From a checkpoint of a small mixture-of-experts model trained on Wikipedia.
Size: 9 layers, width 256, vocabulary 8192.
Experts: 96 ReGLU neurons an expert, 4 picks a token, a sigmoid router.
Training: a variant of Adam for the experts, 821M tokens, 8824 steps.
Below are experts of layer 2 (counted from 0) of a mixture-of-experts language model. Rows are named gate (a neuron's input weights, with its number), up (a neuron's input weights, with its number), down (a neuron's output weights, with its number) and show model dimensions 0-255. Each number is 200 + 20 x the weight over its row's rms, rounded and kept within 0 to 999.
Before each expert's rows: "comes after" lists some tokens at least twice as common just before its tokens as in all text; "mostly gets" lists some tokens that are sent to it at least half of the time. This comes from a sample of Wikipedia text that the model never trained on. Tokens count by the router's weight.

# expert 3
comes after: " the", " a", " The", "'s", " his", " their"
mostly gets: " album", " film", " band", " own", " program", " book"
gate0,178,203,187,200,200,201,186,161,199,202,198,201,198,171,204,204,202,218,194,173,160,202,209,200,202,223,190,200,191,202,182,130,200,201,192,240,130,207,199,189,203,198,188,200,196,201,199,186,200,185,160,205,181,199,184,201,198,244,180,197,196,203,193,182,187,199,206,197,163,200,220,245,162,224,229,199,232,230,178,241,202,210,217,210,199,187,232,197,208,221,193,189,213,139,190,205,237,201,221,159,199,199,159,208,212,199,198,203,194,193,220,203,217,204,213,236,187,200,214,172,200,188,172,169,198,192,196,191,206,177,180,217,224,200,176,235,225,201,186,201,189,177,196,186,200,204,200,213,202,212,173,214,203,203,211,230,214,204,235,187,193,213,205,206,173,218,181,204,240,222,179,201,200,203,201,205,218,226,176,189,193,217,234,209,208,203,190,147,212,165,200,231,205,240,162,204,188,205,201,200,178,221,251,235,190,199,202,198,205,189,201,193,222,186,200,189,199,200,205,205,216,200,203,187,236,232,188,130,181,195,192,201,201,213,224,200,216,201,204,226,201,224,195,195,149,213,199,216,228,160,215,229,209,189,239,199
up0,186,190,201,168,198,205,214,224,199,190,211,200,226,183,204,199,183,198,247,201,181,195,258,199,191,233,189,201,232,208,143,163,202,199,208,192,225,203,256,215,209,201,223,192,204,184,164,200,190,195,202,201,130,204,200,199,201,204,199,195,209,212,200,201,183,207,175,200,188,174,199,251,163,210,197,194,200,173,199,219,236,184,223,205,161,160,224,190,189,205,203,213,201,178,196,219,276,196,197,153,167,196,228,229,196,176,208,204,205,194,204,193,212,185,203,259,206,204,192,182,218,180,205,180,192,211,209,173,217,196,173,248,207,199,168,227,203,192,203,229,195,177,238,196,258,180,200,187,197,184,214,250,219,200,182,190,202,198,225,200,216,199,202,175,205,190,173,202,214,232,166,220,206,210,201,196,250,194,193,201,195,205,210,193,209,202,212,165,183,213,201,216,197,236,201,202,175,206,200,152,206,211,193,200,210,202,189,202,200,202,205,193,212,199,215,201,199,155,201,200,201,204,211,201,204,203,199,142,202,208,198,198,200,209,202,194,249,198,216,201,193,194,194,184,197,191,210,206,216,202,198,205,175,230,201,195
down0,187,226,209,207,186,193,193,204,199,208,229,210,200,176,199,204,161,173,204,237,200,212,212,190,198,195,207,205,234,200,229,210,181,201,215,204,205,216,219,208,209,204,234,201,209,170,152,182,171,193,195,194,198,210,198,200,201,198,180,169,202,210,193,185,178,243,189,185,225,202,204,230,172,212,207,229,210,186,244,201,187,253,199,199,233,205,175,228,194,242,202,250,205,179,200,210,227,180,201,215,211,190,225,200,209,215,202,189,203,217,198,173,183,191,198,190,156,180,179,189,198,211,171,177,236,275,196,152,177,225,161,200,195,211,181,215,206,231,158,215,195,196,205,224,218,149,201,206,199,167,209,195,199,207,189,221,183,207,223,200,208,197,200,202,179,220,182,199,204,168,176,200,210,204,198,195,202,202,193,203,194,208,197,220,207,199,180,156,219,223,221,196,219,211,185,206,208,269,169,229,190,190,188,226,149,228,201,205,149,184,201,202,198,196,200,209,201,171,200,195,205,200,240,202,201,200,146,200,208,199,193,212,202,236,208,203,178,194,206,227,194,197,202,201,201,201,195,200,230,156,220,211,236,201,202,208
gate1,199,176,192,219,199,197,187,208,197,200,198,192,197,258,194,211,217,180,163,194,175,210,224,201,209,267,165,195,200,208,182,199,192,191,256,200,195,187,197,185,186,197,199,243,233,235,193,200,205,221,228,200,244,176,240,192,190,206,198,199,204,200,205,198,204,195,200,200,221,229,192,200,188,200,216,162,203,231,175,186,200,200,198,171,201,181,200,207,203,241,176,237,222,176,200,202,194,198,200,155,202,160,239,261,216,201,245,179,192,214,195,197,189,205,194,199,197,198,172,197,189,199,209,192,177,188,201,198,207,201,174,219,200,200,199,210,259,208,223,208,184,171,218,227,168,195,187,211,190,206,215,226,197,177,200,173,197,240,181,171,175,165,170,215,194,206,207,190,207,166,192,222,198,201,192,199,206,197,198,226,187,204,193,180,197,192,200,183,217,193,198,238,165,213,201,210,200,203,171,195,206,202,206,187,216,223,218,173,202,138,207,191,178,186,189,224,213,200,196,200,185,187,236,234,210,186,191,203,200,201,222,232,199,179,250,195,205,162,211,192,206,198,205,201,182,205,179,201,227,203,162,199,234,179,248,182
up1,202,226,183,202,200,199,201,200,189,201,201,199,200,200,192,199,198,225,169,207,206,214,189,210,203,200,205,188,199,165,230,186,209,201,199,187,224,196,177,193,206,203,206,153,197,203,205,181,183,147,171,199,180,231,177,213,215,168,199,211,198,163,200,210,219,200,193,208,161,177,205,201,262,197,195,213,200,203,283,185,200,190,206,203,186,201,124,191,188,216,203,199,180,159,146,188,169,180,198,217,166,230,181,160,117,198,200,201,198,200,200,216,205,224,199,215,191,178,242,193,244,199,202,185,236,234,175,230,215,209,208,223,196,179,208,202,219,188,195,214,197,215,196,179,191,208,200,175,199,214,266,195,175,203,189,228,216,157,199,226,208,225,195,219,199,189,193,200,206,203,184,200,198,203,200,202,206,222,199,203,172,193,249,201,205,228,203,145,187,208,195,183,185,194,197,200,246,217,208,200,198,198,200,205,188,196,209,239,173,209,213,231,213,184,210,205,183,200,241,199,225,202,198,184,190,202,205,205,201,200,201,201,190,203,215,200,192,222,192,213,196,194,212,187,184,197,201,189,183,198,192,171,200,222,196,213
down1,219,203,214,206,188,272,209,209,212,189,203,212,187,202,194,198,171,197,173,200,186,198,201,212,229,236,168,187,200,203,201,225,180,197,204,209,195,203,221,224,174,188,163,182,198,208,196,231,218,210,174,202,203,201,208,247,171,203,157,200,208,200,202,212,208,156,209,204,198,176,226,209,207,195,170,202,201,205,182,181,204,199,156,197,147,202,210,198,218,210,209,206,179,169,187,201,200,173,200,197,175,196,191,219,197,198,212,196,210,194,199,199,200,207,201,192,175,200,193,193,206,171,190,201,226,199,258,203,200,190,182,196,210,180,211,207,199,227,205,137,230,221,192,217,223,202,211,174,191,182,191,198,173,227,170,191,243,205,196,185,201,173,207,216,171,246,209,239,213,202,264,242,189,173,194,202,188,206,168,225,210,211,214,193,204,201,199,189,146,221,197,234,199,224,215,169,205,227,205,198,226,214,205,244,205,200,181,198,191,194,193,234,211,197,183,194,196,175,206,254,198,190,199,196,208,211,167,146,181,225,202,209,196,200,200,237,173,197,189,240,172,199,185,200,200,233,196,197,187,176,200,194,202,237,180,209

# expert 34
comes after: "20", " there", "19", " There", ")", " to"
mostly gets: " making", " make", " announced", " found", " prom", " introduced"
gate0,196,195,200,200,213,190,224,198,208,153,201,213,195,209,213,247,174,186,195,201,218,209,187,139,243,203,221,208,210,165,196,203,186,199,172,203,204,227,254,204,198,210,201,198,207,181,198,202,224,199,198,201,192,229,185,195,223,200,200,204,243,187,171,212,219,210,216,203,180,177,200,199,204,200,249,178,181,196,231,205,207,191,212,180,164,197,203,241,192,201,195,175,205,216,208,211,171,228,206,196,199,200,234,200,196,198,196,165,186,172,192,212,175,227,197,181,200,196,216,200,208,203,185,203,205,187,237,195,192,170,227,177,194,188,200,274,204,203,211,199,174,149,174,219,206,206,224,196,201,184,200,170,199,258,199,190,200,182,178,158,196,195,214,198,198,192,171,153,189,220,220,193,201,194,214,176,177,168,223,187,222,216,146,222,193,196,180,214,180,206,204,157,213,214,199,199,248,191,202,213,171,166,207,202,190,171,202,220,196,206,215,215,206,167,193,202,214,158,191,187,210,175,240,207,157,220,251,210,182,203,202,178,200,187,200,195,203,203,171,225,190,187,204,167,220,219,201,200,196,204,203,187,209,195,207,201
up0,196,229,207,162,226,200,219,211,243,196,203,210,200,211,199,202,199,201,200,196,235,215,200,115,212,180,230,199,193,180,200,172,196,208,188,177,211,194,206,200,184,204,197,259,198,213,226,213,179,207,179,195,172,198,140,194,186,171,198,183,209,224,199,199,198,237,226,195,191,204,214,224,206,160,185,137,197,244,196,152,208,259,205,206,170,201,204,211,199,196,190,206,212,199,211,187,200,205,197,174,203,208,205,257,181,208,233,192,198,202,200,248,218,205,227,176,185,209,201,199,201,156,192,194,193,197,222,212,198,162,194,196,198,192,201,198,196,196,229,199,201,199,204,209,202,182,199,213,192,212,240,198,196,181,197,200,177,175,198,201,203,254,203,193,233,231,184,179,198,173,201,204,207,196,140,177,155,192,207,162,203,193,170,201,205,203,182,195,201,206,195,169,209,211,200,200,199,208,192,200,194,199,195,167,186,211,229,166,189,204,182,204,226,196,200,196,200,203,202,203,249,198,207,219,192,195,201,199,172,193,194,181,233,200,233,207,199,194,200,200,197,242,197,202,212,209,199,200,206,151,201,222,185,193,214,236
down0,216,200,183,141,203,175,208,201,202,224,187,173,185,198,198,194,236,195,214,182,241,205,202,207,184,207,200,197,198,196,198,209,189,230,194,199,243,250,198,196,192,279,220,215,224,199,219,199,173,193,197,175,209,200,196,218,207,195,201,208,199,193,191,208,209,178,169,223,165,200,166,223,204,200,194,195,203,195,219,155,195,226,241,199,198,197,172,231,200,221,197,215,203,220,210,199,170,209,195,231,233,172,193,194,240,201,190,197,201,205,182,219,198,162,196,178,213,207,202,182,240,191,185,206,195,218,220,217,200,163,198,198,185,180,201,202,197,170,201,145,167,195,187,180,236,180,197,208,157,181,206,204,208,198,198,201,156,206,197,231,172,200,193,157,208,199,221,180,200,202,194,218,145,204,220,182,189,222,183,197,200,197,204,197,202,200,213,246,166,221,263,172,206,195,198,214,171,189,196,213,171,196,237,172,177,194,194,209,212,210,203,207,204,185,204,175,211,195,208,204,206,223,218,178,195,204,216,196,201,211,204,207,216,244,204,211,154,194,202,216,192,200,192,241,177,210,198,186,210,174,206,195,194,199,210,253
gate1,192,212,189,206,195,185,179,206,202,213,225,195,201,245,208,203,185,199,216,214,207,195,182,208,196,197,201,196,209,205,227,203,209,175,201,209,199,201,205,207,227,202,195,206,212,204,198,201,223,200,201,249,201,199,204,189,218,195,200,199,250,205,195,181,148,191,197,251,202,200,189,196,202,202,198,189,197,182,199,178,225,188,189,156,221,215,210,160,185,193,152,197,196,201,183,176,197,197,201,180,208,183,200,225,212,197,202,169,195,203,232,204,245,197,197,204,211,199,185,228,213,163,204,157,204,264,220,223,191,250,225,197,232,192,204,199,210,199,181,188,185,201,189,202,175,217,224,186,130,227,199,163,204,200,190,188,179,218,191,199,161,204,211,206,200,195,202,204,200,241,204,202,202,198,209,183,224,201,210,205,183,205,162,195,165,177,239,154,262,224,262,178,198,200,181,230,177,218,208,191,209,213,211,193,202,213,200,197,199,180,192,176,200,206,223,200,198,198,195,197,213,194,235,195,197,193,200,201,216,182,197,222,203,152,169,199,253,200,204,174,139,243,191,208,195,223,197,221,201,186,205,192,221,190,209,169
up1,217,200,244,227,189,198,165,243,200,183,183,153,201,194,173,199,203,172,200,181,206,223,199,205,252,244,199,200,202,176,217,197,231,204,197,202,167,199,139,203,192,235,204,193,211,214,163,214,190,208,207,169,237,201,272,242,185,205,202,199,180,177,234,169,202,199,193,231,197,202,198,200,194,200,182,191,199,197,166,198,216,231,198,208,199,203,200,234,231,191,206,194,215,209,177,200,203,200,209,217,215,175,207,191,204,197,195,194,190,222,200,232,199,202,200,187,215,201,201,192,201,203,200,190,226,175,157,212,216,188,200,198,197,181,207,195,204,189,190,198,195,198,236,165,209,209,232,214,204,207,226,227,190,198,199,229,247,200,202,203,211,152,218,202,221,183,198,203,199,193,218,187,200,205,208,210,205,184,200,181,194,185,194,203,203,194,196,216,212,195,172,183,225,200,201,175,247,189,210,194,201,197,202,200,204,200,196,152,173,191,211,203,192,196,173,204,202,196,197,238,140,182,159,215,211,212,218,176,215,225,200,209,185,200,209,205,170,215,203,204,226,209,262,217,194,193,179,155,202,196,230,234,200,186,157,258
down1,205,206,208,213,200,195,186,203,216,195,199,198,221,164,195,195,210,239,190,218,235,171,199,205,201,182,216,230,207,219,181,192,209,211,201,242,204,247,198,196,206,186,235,187,190,226,204,196,203,207,200,202,175,198,198,178,186,165,210,208,171,160,203,171,211,226,204,171,182,152,194,189,222,209,200,234,202,199,203,257,198,202,200,208,201,213,220,188,197,222,175,170,213,213,213,203,204,199,211,192,204,228,186,234,195,199,174,203,176,167,222,165,185,176,178,201,197,198,200,237,182,203,202,196,185,197,200,203,203,204,198,192,264,176,178,179,199,216,188,184,211,209,178,202,249,199,198,150,171,205,222,150,242,212,223,216,211,188,180,199,193,211,238,152,140,216,188,204,192,227,204,212,188,182,150,193,199,203,202,190,173,193,192,208,181,188,173,196,198,130,190,209,203,207,202,214,209,196,154,197,190,200,175,198,194,195,197,164,226,200,194,203,199,235,160,212,208,216,187,218,189,187,195,185,200,210,199,167,177,210,206,209,188,228,182,194,179,158,208,230,193,215,202,221,198,217,173,187,198,208,194,226,207,206,196,172

# expert 126
comes after: "\n", ")\n", ".\n", "==\n", ";\n", " Species"
mostly gets: "):", ":", "\":", "-", " :", " rang"
gate0,209,201,189,186,197,219,189,201,200,217,189,185,237,186,198,182,193,227,206,210,233,228,213,200,203,190,142,200,216,200,186,221,198,270,192,197,199,210,213,199,202,214,198,247,201,202,211,188,177,170,196,206,183,185,199,208,200,203,190,219,199,189,182,275,185,201,205,191,216,199,199,161,201,198,194,165,199,241,202,194,173,206,196,196,144,189,134,186,200,200,204,189,186,203,176,201,162,182,181,195,182,235,203,207,200,195,199,167,200,198,195,186,202,188,224,214,217,209,213,199,211,167,180,202,197,123,220,223,170,200,208,221,179,195,201,201,192,212,186,200,229,184,195,226,200,210,247,206,198,130,197,198,183,200,193,208,163,198,212,258,199,205,215,197,201,201,204,203,187,210,199,221,181,204,160,200,224,199,193,199,205,199,210,191,194,200,200,200,200,211,202,198,218,225,201,236,186,201,187,160,190,184,237,178,198,200,200,217,199,202,172,186,212,185,147,194,162,199,198,200,246,192,184,186,208,200,205,198,201,199,160,202,173,185,203,198,219,195,200,189,196,208,200,200,229,190,204,182,148,235,193,194,229,225,189,202
up0,179,192,208,200,199,195,174,197,200,194,203,202,238,191,191,196,198,214,157,173,218,196,196,172,191,167,204,194,162,201,212,223,173,215,219,210,180,231,196,214,199,146,192,259,200,172,199,209,206,198,188,151,182,201,226,193,212,215,196,203,188,259,198,195,218,164,171,206,194,204,188,209,186,196,212,184,191,217,162,221,172,199,175,199,207,203,213,194,246,154,195,197,201,200,153,206,229,201,161,196,149,199,177,190,192,214,217,219,225,195,248,212,202,208,210,218,165,199,201,180,197,204,197,192,194,209,194,207,213,193,180,175,200,237,210,194,155,221,225,205,198,206,202,182,184,200,209,202,200,204,224,173,241,151,222,242,191,233,200,199,197,197,195,192,200,168,202,182,217,179,237,154,201,201,242,195,231,216,197,188,200,207,224,174,189,211,216,226,232,215,184,189,205,206,200,198,195,200,203,183,223,175,170,166,236,183,202,188,217,180,189,200,197,201,204,200,198,190,199,224,199,192,211,199,204,238,200,240,194,200,149,200,201,198,192,205,203,188,211,186,182,187,215,189,142,200,171,191,208,196,189,186,189,179,195,171
down0,182,222,181,175,177,196,206,199,222,222,196,213,200,171,172,210,201,214,192,164,193,199,225,184,197,229,196,200,200,224,178,209,212,201,200,214,200,184,196,163,219,213,205,185,199,196,200,218,214,211,151,141,172,199,201,233,214,211,196,231,201,212,175,234,193,232,207,209,208,200,175,177,202,206,213,211,230,198,201,205,176,238,130,197,194,200,198,151,194,199,198,221,225,184,172,202,210,193,215,179,165,201,187,201,190,197,196,199,210,188,199,200,188,242,193,193,188,240,208,198,215,229,199,197,228,197,199,199,207,170,195,184,220,240,184,208,185,169,200,199,228,199,209,198,218,241,216,192,182,193,205,198,150,190,207,205,208,195,206,236,195,202,185,173,242,163,201,213,214,201,244,233,218,192,222,125,204,193,192,165,236,206,172,164,200,178,199,219,213,203,200,197,199,200,228,211,210,200,188,199,224,200,203,232,208,212,189,190,151,215,203,210,189,182,197,225,182,194,155,228,246,199,207,166,226,198,195,170,201,204,218,198,188,239,172,193,212,223,189,198,189,219,188,154,209,195,195,199,200,213,196,200,177,189,209,214
gate1,203,186,218,204,200,201,196,199,180,163,198,201,219,239,223,221,231,198,193,186,201,207,176,209,206,194,223,216,211,189,205,200,221,149,232,205,196,201,195,200,203,176,193,226,200,200,202,212,201,159,208,156,198,197,155,185,174,198,209,200,200,213,226,186,188,201,208,213,171,204,179,201,154,217,202,201,182,197,197,164,204,199,185,198,226,213,180,197,194,227,211,238,200,198,251,224,223,199,200,201,200,246,200,202,234,209,222,223,199,198,159,193,196,187,226,196,164,164,201,183,198,212,204,200,208,222,196,201,155,199,227,235,196,168,205,189,194,193,200,200,174,214,194,236,198,203,184,202,195,195,233,204,200,208,218,200,196,197,191,197,202,206,201,234,200,198,200,216,218,250,219,190,222,128,205,217,215,198,206,199,128,203,200,206,188,177,169,170,227,207,213,204,181,203,204,186,193,208,205,228,203,210,195,204,223,242,178,230,200,198,158,207,204,256,183,198,200,220,207,178,202,198,187,226,188,198,159,233,214,193,201,199,193,200,200,182,203,196,221,173,155,200,157,190,234,176,199,194,225,238,186,246,206,185,180,205
up1,199,203,222,196,201,170,183,186,206,168,174,208,200,227,216,192,199,164,203,205,206,196,188,202,197,208,200,204,197,199,200,203,235,188,198,190,209,214,221,198,200,199,176,204,199,205,172,205,208,182,159,184,211,214,204,164,152,200,182,212,233,192,201,198,188,199,177,169,181,185,195,200,204,174,210,196,209,181,198,214,200,196,199,182,243,208,210,192,188,233,214,212,200,177,141,227,200,193,231,152,189,207,203,200,206,225,188,213,147,211,188,194,186,176,252,204,199,189,197,199,205,213,196,201,228,204,200,228,181,198,202,203,209,198,214,204,201,194,145,207,203,216,257,228,194,223,194,198,214,201,201,200,190,200,208,198,199,200,206,227,181,175,199,200,201,151,223,200,247,232,100,200,209,206,211,187,229,194,200,228,196,206,202,207,236,204,187,200,209,210,201,187,198,219,196,200,183,248,209,233,201,200,205,199,204,225,205,200,189,202,148,198,212,212,176,202,214,213,245,152,199,211,161,202,146,200,233,257,232,177,201,200,206,214,202,211,207,199,211,202,197,192,200,220,195,192,188,218,208,197,213,234,185,178,182,228
down1,196,202,199,177,200,201,205,200,198,171,200,202,181,194,200,193,202,159,208,201,220,205,191,200,170,179,150,237,201,201,178,207,201,210,199,195,252,171,214,222,197,196,212,164,219,234,173,223,195,192,199,207,219,198,245,179,195,210,224,149,153,192,193,201,203,209,207,203,187,191,209,200,202,207,210,163,248,211,218,199,200,221,241,194,171,202,201,198,219,181,196,205,188,177,197,228,164,200,159,182,176,194,134,203,186,200,209,254,193,191,228,207,196,191,211,182,200,190,198,216,202,218,200,205,205,231,216,202,200,177,231,199,231,195,198,160,251,186,186,204,199,186,194,212,233,236,196,225,192,201,198,198,184,204,237,212,140,146,232,211,176,200,196,230,213,202,199,217,202,201,226,204,234,196,188,200,216,196,188,211,179,213,187,176,203,200,188,200,194,209,196,200,205,183,201,247,216,200,214,159,192,213,203,208,180,230,173,202,186,175,192,186,210,217,202,211,203,204,199,152,196,223,214,177,209,192,186,159,183,202,193,221,203,202,213,158,201,173,211,218,198,167,205,191,195,169,208,212,165,205,228,172,207,181,181,208